Weights of a small mixture-of-experts language model, trained from scratch on English Wikipedia.
Size: 9 layers, width 160, vocabulary 7755, 11.4M parameters.
Training: 454M tokens, 6922 steps.
Below are experts of layer 3 (counted from 0) of a mixture-of-experts language model. Rows are named router (the router's row for the expert), up (a neuron's input weights, with its number) and show model dimensions 0-159. Each number is 500 + 50 x the weight over its row's rms, rounded and kept within 0 to 999. Numbers have three digits each.
Before each expert's rows: "gets" lists some tokens that make up at least twice as much of what it gets as of all text. This comes from a sample of Wikipedia text that the model never trained on. Tokens count by the router's weight.

# expert 1
gets: "\n", " of", " in", " to", ".", " ("
router:459570485485499356497451471467465463493593504532441464668484434515501540485450532525474494507525484487545600564443541373535452450438450516485567511416488470483463544535385549430496482453527435497526502524431543521501457486533390464483536525568577569568496584533450516463504522509473476470470445495457444354502444402520532552491500569582575520509446445536448475557479439480538497616527492486438483465509438482540553452423551509458518509551533484469534429494529425539448501566506497
up10:444533527583503464458551557603514465503495497521493610560485504612468474399451493391539552585395570513492407460444486526547490543579513533485575442502470399507483507442574467452548417453481550531451520541430494561483535479453526500471454543535542533461424544566540564456546413500515514493517462537508495516543423498472649492529508500518397433585539505483541539442506550411489468514471563452507417450486468549542517509482558549460553561529493499510536400511517467547440458625533490
up11:538501545486557420503402480469510482588516491509558494526462394449525605518544497478447441494419536400425558481523567519552433562421502524471456550428533420491531556470499533532486478464434490417475484478416537481417535510520547509483448550584491506520561568415468448488557448439459532488582405456449528406502547477465517489527536624428467515516497506457502514398541528425550530524490470572447501545418492509503589493535510554488500663555520536478439453539492397430484462521517535
up12:425500475526525523512472529491470457468557547450566431566562496398511602544559482459598470554545561540564534534483543528447559447477495504505498534471439533491537483483495507500421488473510490399492442528469561532457555524460616469487550409473532488584537525529411447558509432510549473360530497530572500452491544492580478516450427451521492489503445568478464531505520522482424532544573385536497483455412465476434470630585404461491424452529557503392422443509541553550516499505424449
up13:509470494450447471507472524581389422514567512444502539497456569503494516519415522489463472511553538552466399516465549584452511563485613391519465603510490565602557536499454564537427492412549514534521484463503539514430497398550494485478385571544568520418579533519477518515497544581428521472568384433419426521510469524448439501523495580479515587593584523481460513555476535470544440529506555490499480547503469459569474430531548493468425563477483483567522543518503481567423446490522540
up14:463484428540450497469420480514536491409627480457478415582485376495473513483512498449488492530499458450481439530412608485516453460467489499565477467546587428495432474506446500476453478500501374513559429514515496484491465477542571493547558485488511575565499466507478506505545498525514507551490528568563506507446504456511462418523586407539580444492516497471501457588506501416515477522618511475532463468570496609527539492552529381543488507571435481423527466466446500488658566432448402
up15:491516508451518472521562418524520486368564508502500443504437509430567420465487530439546501547525482487560606577490405491449522411463581485493483494475502530473558479477460508531513517535526504595522556535597524497539421410595446534418518488489400476553497520613469586445433486508545504475432556400503432505500409456532513477583477518592567451548501471443448438405528500508456525541524514398554591444519512498562531394485507500450513450499488510538547434606499516566482459508451484
up16:437447473495447498412466566460452398522419580448448486446513497485334542511479470528459491537542489519479463414601533517511501535420515473518519429574583531498489530451540461469629436473467488444457527505522542477459562509477561537447445496529480377552470523552471490524425614512487500502540483462525507456447455500482525443473468503476364581458526462498587466538500490468470446586526514512492467566478447528444534506521511565490478538515443522519509547621519421358581585501488458
up17:510494528513530460543559489440474446498529543592472429456488457421514458530419574449557527557421532551433593530485496545458455541483578437506520518450458516550362503529533542486478520473490539496493416536456491479505469519547430396557540448586514478461488494575504496423536514506468594468426369524443495469483603536353580447405516521461451482498486470553516518500511463439543477473495396495472562522529405479495466468560532552529525595497446531507432475532517420461372441475460524
up18:453566555513389460457376451526468544513465433526571539502538484519548487557527515505497538444554465475507487545499497427536535513489480455560426471614541476510506480475518398513451473534445447589624629462490615445448516523437484515502480486523529467494460442527532462418502416480481475469493487545530435489485462504525504400493573549533435573458448438525594458619494468422529493553526478458472480527508555482461434474596491488499505390423523421497559582452606497508404474460466492
up19:596538470559511437524455459491579568476534507506459420478555611501568566476533577459517488577529563470538552492508480526527488519439512443513583533431481466428409477433494494444484546518458479494440536440497473596554567565431473490414619510481564490463453453513563469548524453446514580472481583515497563460426513480492569616506494484434523524528464451489505469504413479508602522480517511376451581480499504488562467461429535500626489457507617479455484466510481537435576588516452443
up20:502567493441487491463516462539534481448458497548465512487436487499572475452606458544602528419572469389431432455502527531425508423481533501581528495432531428461472442493544490413491535458541475525549441538498501595532438429487520517418461412580505446427578483493471605563456471545557425485546491445521572490449452536507505440523535475380541541609466509529466428449521578526489502505559546544468552560486430438452431453491551520520490481528540522501512424640531407519467555465478459
up21:498497595503555502485460498511460623556457561443534507598455581507506435469459504548543549457453499427533542444534515481548383483457527559440515478536609553508530559476422527511620427503529460490494484477518450520576464444500548578532431429484600511479497592584489517418530530510452631513529506533523511426517417455486583595576491471429539496505471510558546504547415465460468477499405479545461495606517477576470538593473500510543574478445569520557462476478468458560485542540520529
up22:455462530490424509420568558552495459443487465532494455516503489511534560583501507549533546423568483344453451434553564590508576489505529425445538418458451572470553572450507618455513466482490512550564503540545583489539446425623473549450503464494533469442343549539554608517528504506535415518494534544509416463445594479489556486558538457557502553480471477490444512530453500533463446443518472459522539537535483455464448476530442594494527485480581543478566484495423514513574527463470538
up23:519523527457477461536490519475543505475473541550536491531429506444501538528433497466494544524559417565490449506412523483480548496521540480505521475442547482492523578543448554428456497435548449467516451472525449369433442474594512492522494560521459394459556586470459491492366558499548483621571465453496543601515535506552455572415531435405492478422537506484535481560472514466444500537560621554563440511380430573489552452404592568481533529491464518498574459523552466541494511463592488
up24:503488484473431509558549503515473535463486462440602599542449513534499490426500489544456527514513541451562550536541533493440481494485466467472568467443549502492581547503477438485497442458580440456561466496449462482485519518616478477442576501484464504520473502499471473341454514519468500518544532444505531586591506460443499561525567645512539529445512493476589505596411524551545584535551479413528453565520475480643448505519617503501623465445449445474465607495444559565502530513562507
up25:502451525459410469533540478515513522464544516488469481527526582532479507470468420493504496484547479547519398408491544515449514540493524570494432543529459541553440541439458513539415544547560463415594499608517463441481566411412506508572500548447630521511506501582444463577519555424548446609426544532492459519487465526510495498494347556548452538488500492475534558498543486473613482609446559528512478528483489588439541526439587530512557443559513452420516548415585474528449490473505473
up26:492513480461426520411579448437496479395481522482450468537557461538513527564552478516509525498537471453446488439484544495416542505428439482579536534390523445431508531509500502564511460471543546505557468428487506574549468550559485424424430475543552499506409496435557510548542546409545561517517476462473498404416531453466440422505449564414577496507411465594505465465490439490523541521454538506569470519474534462484526509391528517500472419478497517683513504574417494546390512537521573
up27:475563509457433575453471547481564489471452461503431500505567540478481548479558571480582549544529445534578521451566569442476480478530471586498524641459537482451445595494399542516542472427551579511574564474526543506430540497571493426440473457533482527438442501458481540519525463454527487573479449505534463604435513429510505547447525469490424564452465424561485568641470432532448469475554519536504504439544424499529495483557477558419579522486487487438519439615500501584514566523514412
up28:533485589499340535532491561540492574535449466541510457550572535518418507580491597398493528483477520497489494457581492540515549540480525493383541499486480500542529495462461437392483534427579478531500545503483554559511579427455411584525455586582453530478462515426459567500482483488516466558453520554426520416473459424487490471479517560551571633513536494430551483509530451466456481554450570445540583569597490483424543475528436444458506527508532523480494505363465488552526510498485485
up29:534547466555445516602575450551482465429463496504456483522501515513578391483498471572458554581576446430525535618435531569513464503431481442557487606464440437478501493502472508406404472567522476505486487483480482463489573443483549452615515516452471513466494434463473551516483527448564501469524436473527431553590520546390559458452468525465483491460554528530413547469511484450421551528436582531540496447432503536476513477597491539392446502517536514517485505539627420556479427563426496

# expert 5
gets: " |", ",", " and", ".", ")", ";"
router:447450532484406502508470541524551444446562469622539505473533481476501441443500535489510526538542515543549596474477557458495522446443493488517515523430493498490578508390509570477532472469481528547517397442506438440493491414530436521624486474510559521526598497553473417535469490463516431480513546489484450459376461543563543484491475520523449467500532468429422469399544426397471490595547628421400526508389455495536447522521487501475540562482471496520597545565516411567461525438506446
up4:470505551567559464506501548499446474581432565554517429463539502523416503528446517470504509507526572442604534422460499450565507535533456509474474515533372606475448530529601523590463465436487487513437506535493506489447440532418516462431345569494455472466436456470444507474480476464434447501534573470483457480482618521526545517478484527604478519455573504520511517523572513407462505480437545461477509541468481436451426399542467519599469378529453479514498480445487502574483414541392494
up5:478457483521461465579483453462490437573508491479489469582520606490521458438447505455559530494560611489457495487445528491509568505520535493505558451449502522527615601514479540526470497429490634451498472532535424493530566479569540574525473563508525500466450486518516549568409504425535429576484529447468519451532513540518480560501626507497470491524571581543573436349514392446464460462443487440488453545496638489503454500509508476547533475598549514536533406567487498462555514467595466
up6:484630504535512574521499507546540511431456466556529581496469532468492514498488455542539568504513507541523524437534456500473535525497442531500488478502548498436483485472517452518516472568542495543499466556518503555505613552518382523491502456530455520499525417397517518395560510507469586474455537465572403581530518618446543569556522513411490523574532522449492530529410497494450476526487380469504390568561527497572533595587465501461576566539596450463493538620552471580480569503540396
up7:543609440459572567537491472511462521494527445577442403581422578547447548581542489474586535505593533551603458481493506457557475490531479503440493528497505459422420530495465504388592589468566512579510559403504646557506442578569488429485545463504464513600544572491440528544491499458447505448487522462512551508532548523528503545551480419495501458468458500474499465519514508424473480502515511464451504480461543605481489397518548467444426432588503553504490517510508461459441400505467450
up8:464484428575550540466520453384496541517445538476518426512435504437480570511506519541498439515463405490492416537443501508557586449495481519540576434436441444551536513462524485540422533537459362528519561494524510547470428539519510466467506565478469546462577499515572409469480505547554417555538549435506537458587563491505439494549564538563471490470481566457414482510441640511601447481482555475502509486589474525531507478549552411536421542511517540508471438478383493604568591533509478
up9:506405563568592405561519480455513520499515545452419505411558385497461542474525466498439543513575468430501503500539510511576442556402408464465548512479457464409456552518596496549533473500469512621519448543506549446560434539541597487486537479518464419496440625526411570482435486490523515484514440451491475443511590527506497510480482462496520479564540433526530523529430542576617489513472487505516473460406493412449533513492493480463557459515512485503449543483482354524554398483472536
up10:457511456548463463491490567530480532510545602529520508499526578425518598515508590508573481472491504510504577547332508450446501519504546378446520455499541560555533477549521526588535501560429463473526531536408564473483528515572515517464486486471553470407509514443419485478464421513426552498474445418593521543467545397533448537557431544465430475501466469533494408459592448502458474529484451479535373481449457596534508518488418512437459585587511557498445539460472510514537522458440437
up11:409409517446504537519463495524544526528501586503519491620527547537562585514418499474424545452444532417442555489469516483417437572542520601444454497507558510540531506501452471498524483540559511536522538463486486559533517475453510433595420498526500467574491553577561518540523571511478498493517462500366508466451542540464530459440490418580456523470483514564446506492575553460567462530406491561486543544505372510572486432517494454493499479447419471579431640459434488555426489410548536
up12:539441511457538532579519565482484401501499527490518499490480511617507534441499440459486452370450473560496525481447534615507503481562471388367463547497442451444541439493551554468513526488510460567515517538561536557517550374590582544552507459569478518402486459476482539487500408491586392493494517471540429496516519434420529487423469511496484486597443481538530593488555540449535476524540536405496548466510463555406450400542506587485467605450469536467511513505504476484535523525524525
up13:552433500515467481502603504592492507478493459482531496496471532462394458510420537545480587537530417426480424587532510459465429564541522459474494602504583520532490495504480500488547487561593487548526512478521551422409468427451479569571390551523485441453501321466463488423568525474470503543529504512490459487495526394550496502520385567512600503487543425534576568473528471573538517601476488579511486543446470544546444543449528448462518504508502511424467557495472462407508490573453496
up14:508413506486438521547438552446576450433523499425545497489464492515544585512629498438466496471544480423533464491489511448587560523409469428527514480514509466429548579560472399478483469463478567446485530432485541516417416501612524519556398432571551484464565454579528515407420500446499569452473440547512532500417499437491560531511536479458536538490449539432497493506465408519516538506485474525565407491561573480573540483568534620400487527484473424536470463523496486480533535516402450
up15:518528502483470444463516433499572556567549445442537553536466454415471477559498431552505433440444636546548481532440461581593498552431441529467526494476542445499531435513515576503525469418547463519497475503555541458469498496546414527534615433500566561518462423569547426542568466594466576487545516460624449505548420537502531532548553483542537501459522477532566396558503436442529528548455383467465551499569423423478545459437445498466510506505492526484505566456441417434493525554495501
up16:506501487503546486527507478508521401558502571488468461405524495454472536468598418558502560434601486528488427396578402431427498530573492522487474472487457564439517468485414543461514438384429412501529567563419590447560434412475451483484597573413427419498529449497503491509425584497455520476507524508506445485484540546440575568468487464479492482505515488571529547542488434486423513497478507417418527466470461495459449503479442467562473467624488478605485554491475552529511500510566503
up17:424572525576483417584495502599443549524551511701602493426510495490527512481562436511503492442442453476537536473514535492523513469598518503557533508488484531408571457499451553499404492469442436522507486507579491506556465537521529502609476480515440547542499546485486523469497539483427530554482450485577493494473470599454538444450498613529582562514508521453363520415454544520518568494539454480458472442561519497490528500434469515542486580562524484547507469582420417462497464562586484
up18:501547534497509410472499569444576411517521537488521435446484463530456596557597501493524425510551556461472553519497436526491530548532416498488474500430420439566582505502475478561488582500547530487536524476485541510496456624501483428549578632360504475493541511533447469523565406516463474440483484467514558482432474499648450450586543510531508590533495578499480541537532530510539618568517579408523479467414471435539481499519466440472452457491521531446408504479506570550482509534466482
up19:514487418525456551491519564559458585551519498520446450449546571467606505467448551435450447489540559525535506499483607409517476407486534420463510435520554558421487557556549519442462542516538525494425500530447469508495497473498490475509494479547525490600453578563549471609458524456517418471480490567395386586460482572459456474472477528512432476514526542572455515433414540444495495509444513449508474568461428539581526462524537610460493494480448450349544447530554452563509508429491447
up20:531489570519494587596471439513534565503443524583475479567467544524452578497481489524515557559542456533555392513504432473447462548469448572500462551471531422489503543502450474509484525508536453527518533460650455507468495463452539474457417608483500513567474566590411449485447518468470453551397464537519503580577559544517508471567401474435547580502502500534532496566547542553545402535467442480541466534481450492468573497381487612482471461453562582525522440524534435559501444417450478
up21:387449522391437545496497554508482608460495506400499499478534557474515450495505545572563427459508550404494458489489512442524502506449498457493521511497549421489473504427482470456512465547513454566568450521581499487487441483508468471525515486513548405492456463566512571472516457522512454529520510475541637428581535402505529570519403512527397475417462491468484481526548551492510473475367531610474597584422526506504579620554481396459478506503587467523541595467454523530466490484526555
up22:460483525508483471496480522500411490518546512492618463420467444480411555408556467551508468418492456564473508535499444477482503499511530577552498563501445539567489506440502447496512466409476452516454539526465489391575512496482530434523494513526464487528535559450525424482512469401485528524527547549433433369440523448511479569544483527427517495506499504531417437538498556469441466615486573426423480547404485457551413479462546462525564435478586457511620536474450426533549469355575443
up23:569437488555478523436426427494379522589458389484493547516461442516545450504398413555462596451558457515482470445553548543587482485520456522467451483526562525517515548567447433560508452488420526433522411546533501477466551479506439415573514562521480575569465580515489383466577501464491470611493470519509544497569417472502572536504521528533487493470437521564517513559497521537443560558469443477455518461447478549521441539576481417547380478469551410437522531513484425567503478519495491

# expert 0
gets: " the", " a", "|", "-", " The", "'s"
router:450538451426445493442414517519441422484475554557464540434518519497549549456567488551456522509449487542504482517429565534530434514509455441448543394426441526438568514476481399448551489498474541497484583509420425526545553554480464570570507531493531477441540467473445484581556468398547501459580543569514479439491529529500538510428526500502441572531465570522478556498595477444524528477431583500421563546509484414541459581446549593527463501464398520499498486588420427586515550531573404
up10:483529608468472461505555594501457517553421500485413511496408479584450469461536410512572429578558501500592524553458481517494521525499530469467457374513528437506434539569462481390550497439556534488504414443469441449515547498475535419421443566521460534505548509503378496502533491502504557609466515520547466566466492518480542525558554519508520442592488541579516524502507500559526423466516513577425514474509579586514383567407460508420519588566520453556526497524554514579509480459490545
up11:376439428482570398586474488496444452524621534463449499492575440479603497409566493513518489468448653571539461507490433527619528533489527486524486504503405428537503531510472591536479478574489490563488460510532456452411525496539575530447502469482503542422562468552441557563438502555438502501568491497614457492552529495563515538480489575501560564506527512602489462524498553547477441442415453573519550504476510483460501514473527470526458549526484586479470554404548464447577525532520490
up12:503483417516472523445500510539490469525488532578482547473327562509547428450587406552585541546558532473472448517512553489542566456542468529451520496422519522452559543519482471383521483533523542447502457443504476497475579540579409581519488563479506496501475469530430445556461591483494475529528394510549518431511414488433554481509476575547392456480509539483511517496561512559595537530435424533539417463493497507492585549464501532483596474537541608483509519444496523548447417603592499
up13:465559407500509399500473465547458514530456444574423432425493418600476541540564516493492535555515502461426527549519452495495508637432529505507502526439449469480525559522570530454470605470579513536509604420508541505550447465499454381435566481560539419430581448574502424586485448511516526426552557530450534487535510533492522502500586613554489558461519435586488426459441514510481494448622531544464464460481477436474484445544496473520485549489564531488403527509462476541545510547526470
up14:481422532507509535525497564537488428534466514532483472453507464489581547486494512503563516568462466524581537491459426572543476488491468576545521439457513474444478484559458549500506522496495480528583596443462630461540456527573419574591555510495554528521582479603467497441495510425462498487520522501406518457524598513535507442451480473508407563458453410565498507374541533555506516523565644486535535567526475461492572404455546462478404465605402532523446494515484477503465420473517400
up15:375556535459449502399479442405489507436477556510542526462525592563440494565595442559457617447440447579525471527491501515511451582445460449422515482408450507437600545611468464440487540486434549540534525467463545563508455550463447513513467437549448499525570470579484554523565500552481518462559585512515439493450513520480467476429491452541452480571572432554431547481504481519561523522508527591493513545466486350510467508537474498524472422472487486423499563524463477506538559428483441
up16:510618551539489521469510494516470440460472463498475425537433397612462435449512429542511501592478540438585443502456522460485455570536430567566512467438541487548588572479433545477490537462500527489500535482386525549467460511459480470578449548460478643489469515528501497562625433413482529463477441471527495437451574481515549420375457428443503553510507565393548553510461480482560528501510550500493448452588523447554499456445533538478464443479440542544521478484476489532430442483460430
up17:460504462529532437460487505528537571585491444406439455496649443475494515400550514449472451560432440470503464528516557519545449452541447517528496402498483433419551567505469493480457431485380548484515504544437506511452547549472506618576433499605519450496421505437449466498583514490522475434420459512541531488498503550562556534474536576500369540506533507519560479448560505501588479480474522533474513437476464546511491622483494575554479440460485486431454493527462586531603407500498549
up18:464448544501462392516431510440478524488436508451393491414526451482552514548497554464481511498501389543585498426512524524498465479354468434534573622485385508545472590552503575454527444483483534553547509523399554556575507444554458433491392513478452489476472440552545464523557465489515542541478551529454418519457428495454417535560343462537503514558474484537443497528535547527515476437436459504464513404507519493539453454475517522453481455521464462572532518483525421557492574482452542
up19:550546521543428445497416394528521463472403590510465474519548530443526587477519480597443573554491509430531545477575513585469463549476471496463581465464520566498532523547526427433550474510432511599484470411537551515592583499477494485400436543477581567537505427553478510541551489408455557402444438517455528424512530507447513475511429533416530599585548571639552536458567490555505492551476499572557555507518518414490518453526468488444509486484528491473489477446476519467463524452523452
up20:510490615510510485471448502495483525505533497556497406466556508604500476392443601446507572551534516513517436518575454522472538474479602541542523479458481474491446490466480658568450549467452578467493438492515436403579473448455483531584575519472528467497486448470527457500475540445520472502435519551495495570484552530527489516503492459634478421474504498542513501544571454511487569544506417580446432465560514409582525581510513512527513519527502526516502389456533410450519398628471430
up21:569449489549489507469434475564459499536423498534516530460490564579457454429429506623502480486444576543506466462533489530528492526534510513507485499456530600569535455592478499489469594458507504485481532422594518553508489504507400530509407509545476494523540392475456482540557572428534376423537419457484498504497479549565539532410503543543476472465599470491442460388429493454501481513476501547430538617562545407502536489548494532480408407521542467450494544400495495584530496610447499
up22:435467513459513502511540525469437509493394484554479412565486476548508601404486449560570563421463417457482453422459543545506414542499455480520555423493449579495532570578541559429521438434485504508488582598443460581460583477495453441552425439525544567406486530460475545458517411433455472474556537566505572518484525500418501472497453469524447524489476472505513505481457514424530500501490541587438589527503393501506548476396478539532497597525527571415538461582516578525521465494531455
up23:462558446521477520445546570497438460550474453509505523530517515479612527359519562455484457519512490452436436450540507539492425504440501448544487408561585565493534479472550487552484487429471512476562476561442562534488480548577510467496411430605484477449458473561599528447541596569480552488496442525465497551477471544485540542485532526562548504483473556495508526463387567465415471442579512547480497522390583430502379500478531449529537461564474580518530414592540413527561548552458466
up24:572483505396425387513502506597469460507497571596500581449526493509544479486513482523515531551478527602600515517594492522406467455503435534566426390493575517526555584536537445462468477457531559494603443489483498566506468452515495532548466537473499527398573417534561523519509489514571540567526510471488395511445523518597467479421538479454430472512454522458574574537503468477589504550520590440526509535529548414522479480464510522533553485482485394471524474446449588516407465441443526
up25:472458485366445467566533587545460515482535465480397515492477540455610470493394535498488600527486505520442542463537554560558428391520580497506526461468552444496428461501501423438464484425497492488570523372506566460545604544600579495456555477492489523488556539390559510541478545529485613481476518471518479540521513508478425507529405458514432481533479505482526415572539520494468516583469560458614466593508518457551416407441473485456507554474484501514531454465493490436481490510542476
up26:501503549558473510478564469564460529461494511533502446465450407545485490578515486575426528592429506545492446563468546454408564498575466444510518491475522522522465559535433481538512582438559512417550475568471428493524501554496349543499587549511591435510583508510538571498518598519620487468462597454487462567371561605510496475521484505441488469444480425516531434579531480470562491491598537492471469525477558504544481535532513525489487432584567519529417558455511610550504519509485482
up27:524442429498469436440450577501477496477453558577423491489482486540495455492444546503502492551490536531483473538500597508502444497558467495502407481517499384389496517551551564600471616560413525467601483436577533571517481481559419416467616547566614428412461534493461547564493529496510478531576556418507520491493538514570445510486479491464511506518464457484543511564533547644501447505495540585504586446533509415512462510459563451483575511540465550553530525577452479540553535533518460
up28:607533518606411528553457570520509495581494392564556581475493530581516476470544573562551527521473405474596414488553454476593537585535455546473533523419485528479504535499476541465522532506443517474570400479547555535485462595628530456521535429485518611540470406498502505508496502536490456511447455531390436533577445517434553547535558514527490514460579459452532550503472485472574477521447552548534518524589569519547442550513572531456528481454489510524567505517402545568521473456511495
up29:502555452501493436433467586590458411505537534441506481499503486480564474566540465484472460451476468531521526476476529465490502544466513525490501474499556460524582492444527531501498494589486501581545571519444522475546607437498431583576537486594510542435520446507482647500553527468472521503513592528472464491517525506542566487446481563515390542440515498619504549498537448349504400419461448440498505473483418477533427593485469585506510449445446404453473529503473548547497406623518439

# expert 2
gets: ".", "–", "-", " C", " \"", " S"
router:432586554491447443525446483495547552471414520540470544546509374479471407456445497483475495549454441532533460577491579423536497461488497468395533493504463409462513456448493519479451381559522477552525490501461562512448529381572554551497483505428551502491545528474463563453578577434503372473408438473440514461556452426471566493498502548613493452558529529576477518551545481514503514518463453485460519513388464432502533610474518515458519404512489559504503409558541439458419516483496474
up4:562488473466540526591439518550470555586499466522514564592555554414539493415565600548455498535532542486458608546428424548576447491415416609448472515573514572475464473409477466565586477466458498535531476423492522442514491533534496411544447414435437508499529439442470486443505529515614484464444518451431483554527530471516447497523542547579510526582478410543497383556567421494490510475524594480523562549462494580459505572506511487470473443488530488537466487488474542449438509485458469
up5:466568434509547437460530383573522530517471512549443528546433459500533538424515546596491468434429483443505465541443498394521572500446437488442569533543498545446501416485496574511492472479472414518540480498537488498599441485456516587494482413448475469521531464461505538527554472476481505564504527585445551558518516491515465486409494600461509515449448536521489502548473529487630551499512521456551473530559466557512557453466469442595493552445525607355582511497488408541610522606536533
up6:456491503543566422485511513412441460473391437394562435514546472443511468410509508624461513468443452546421529475468500506500478497522533508401571554493395506510505560471414540535474445499516511433504546461413491526421488464423543434551540552603538489528569518436501578393457476526476428517484434483481492556521534437480493487446493523640426388505523466464461530429549483497507556486464441532454559535526463577550474496556541491444554477616558516574505499511514495500427548522575487
up7:401458577460469582499574381494486519479542503524593425448528530484479602536521402523491468497504476511371498547470523463505502427516510468439564506469371550493538477407480531555493455456452512471527512490560473470585448413488467587542515560565574490530477449480452456493529512508473477465444477482433495486455548460488538447542519542515494501462521447538538495484375512561429468499450469531526452511467508583516634664424490393503587502479562566489448500524511513588471444475484515
up8:480566512376443456519585511514500552438474598547523468427364561510483516464603493504552491473494503493511426451536478490541522594497615526491486555478574591516461490479465524525479410544448475514510513487480470507599550463518531574532547540518478414488525505571458521481583524406507551441545542467489480512514467432448497417532503487530452471479448457584506591560643473491415443434529427466466554463452470473532530564471545487595455518541542497487578538481541465537502528635457432
up9:518475439561556539487603547464430530468386539555490442475458533528490521524480522529479492623475486514489415504490597465549503517433498506491513638462464447481492448467373525451469481430526481470533381438455488534527592466523527539500525510489396534561432507446570542499597410377467522445509488432391541501512505536519553549474486479456538597436508503553477491489528519416470472517522579498529506565532484417591494488539554429468516513500469564545466447548457507383506451560543457
up10:512532516529386470570499518463465509479416528560441485509471512510483545516482597499474536458427434567554551516601508574569549514541589513448446534462502459508605510496481438486470478452477501498564442446495468493464498514603511579526510516498513608497482479472595532509568468473477506445433509441466487486353471450449586468588460509573578443531520459503526612542449502464567392437570560503560469519515553430528377472554546541583445507541486544454544513488461514504482458380499556
up11:491590469486474440457509364442525449491486529591447452407623441498495530418580468504566455516435506377365513492445469470497543416489505510537608471557521514517542513530548445459481495492561552548422551439595475518537489512512629538443440458466469536528552532554492464586529625521488515467549588511465528530527506414523554481434482497517483512517531497555458468528514508467522465498492570464580547435419482451508564469522548462522548481475511541565541398562466451527477456489499579
up12:460561507513450405552516453452430462534402483467456568497542463513582547487539527600544493550469488450588502487484514447454392475495446481527560384553472517560487493517487495519500546579554472593478487469408589483577555516545445529569473500475586563437444471489483588511451509515459498517485441429473486485492488449499583559417494533463438551484410466584497510471572508380471497513508486472500497449448488479450608478478560470617503448583414562416442511548574513522551418459484539
up13:516533503537457521538414523482506554496465404452532502464574483514525462496441490496575392409521415528535524467485530482389541392461602479498489550595469525448472407515571509437484506503574539476547517532482493475516435492613501450425513475611631515517461535437463550417533440533513421512401529481503410471493461515484499621545494469542523563555485455437545529493564470568503519521489458478435491496439419534477497586512497509557438457552592575452536456565513472606510503477447481
up14:528443555472531451547541517619532557515581506523460562430508353522484525513495487544535436493450424453429496509391517525497452466469444489572459546487537467474526507431491492498386515451571457592474453445482445541449526518586517571565532457439503494489464475481467518434543525468504475620583438574525485573527470484432519585426517502459545477475447580395531489479475514510398552392473443558525514538515544532572536605468498434508519492400490523476495427438543506592473521451522451
up15:454414411480527506514418449511518424558511463388520437448466521477555461498392631528398456488488520480478466475401568444626523498470484466496473493573450513521490511515502443499493479451451483504539489504379495472466593575518510473538491464462452409539534485529423521547518551448546524417462396476405422438482522541535524471486539499482603607490455484535472589589533560521512539530452518566555468463440527552566570506449462516556465523532591473573521487429469565540495460535478522
up16:418572515426492528539525524508505494467609589476474547451453416542428504452582531422543488434501562475549514579443467550546443504454517491513466554542464459550515500479582548486534457469521559580561529427488539560412487475463418494652568529413515476433502478514543448506496428542568439541584474607515497466568416553495521471559571545506587536474426550465487449443548391542451519512573532478594566555528500434527487553506509486498451551503453450568479475526554486492551595478509512
up17:507555532493451460410401572626478438446438483577445551513514475566476531485402511544513528562528546471444528540454464557491629514498527579529505510588479505453493456538541518479464438516487365504467553520533523490499525490496529439456519415457457561484565418565522478518546455411534446455491530451407463547507430535467550447606551471469490467470505598512502403586545398467484535416424492446514479499488447512564524469498539587511404528503528483554480509446432460448518612534483485
up18:489521490532466519479642513461415486526461554582525548483455463602511525442490484432485501490563501466532459472590591563542394526435482489468445471429439531485482593492455519573460451494517573524548609543576504477437542467477506571586519543426540453458492440518453466514529409544550444524481505516410470425427464492514463522562587565530434556454493514529439484569513455497455480610528539434508478497385467491539565446471443476495495456543485363546509517494447550467412543456479564
up19:581442523561526511434449500423531536560514438542518518543520426441499518514529495461487594319535510476491484463375587479442448556489577523464466458496403517488517459433576462480383557572480514537541532530450465396563556441609472535453557557381478476496597508535509467481494472488442535521547528581485470482526503523528514449557393571542588496441513468554459621470523496533507518489483467509500521483456440461531470476429462515443516568528482563511512523404486492513467512448525574
up20:514571493508495392439528487533511489470491458460458569515550397560527515543446522440574534470531486501502505520541454483459480519456506498482437606496566512478472519516518536494514486451505562478528533500370548609575457540537538472517557505538630465418443435518416409496452500441354335481504458533474440477536473510469453442479521519556483429573533537445485475495515532523524460510430517392517508478504535523511460486613467483513493586526432630573552443466403539523482444519480546
up21:507476402439530487535541484436542558558530563548506613556492517505508505484627524584532458456456475539554437476433532532513445573492416472409496477542431444552486476524506512518516512511449518545399436443579537505544535566410594530478458519441383528478511597525513402487483539450497389452540514567530597547537495534526472497476543486555520531497569408457472409563530472537526519505527525429500448553499455515549592483447517379511485505492440433525593470542441580494496413481489506
up22:577507550528465538459471507476561570507425469482454517612563467538481514473545469525512480544488478508587498573514600438567519476553464417490618422526406483433529570533463450597529545485482502496498503569493578568423455538453497445497483405446586570430549484495425540513608512457449493498444486558584529444527504544548576560499471488460440434463444528442519479512542477599590550471557501475561544455518487573573518528507467461584592462503414457420539483535512463442554505466459439
up23:519474455435510475560490483426511451489525576488519533503385478506510607502543535531526490517528522541492513573469457494508523531475525430481550476453496418453507455503450497407480410671480444456423461527454491531515467426458452508474575526516416499536467465500537503614410483445404497501510519374483461466452516446594580407589447507434552528436498464467436554505454574585567545536492482580520536533466438459422467545517522450518429555594480399499466541534533530545457445541485530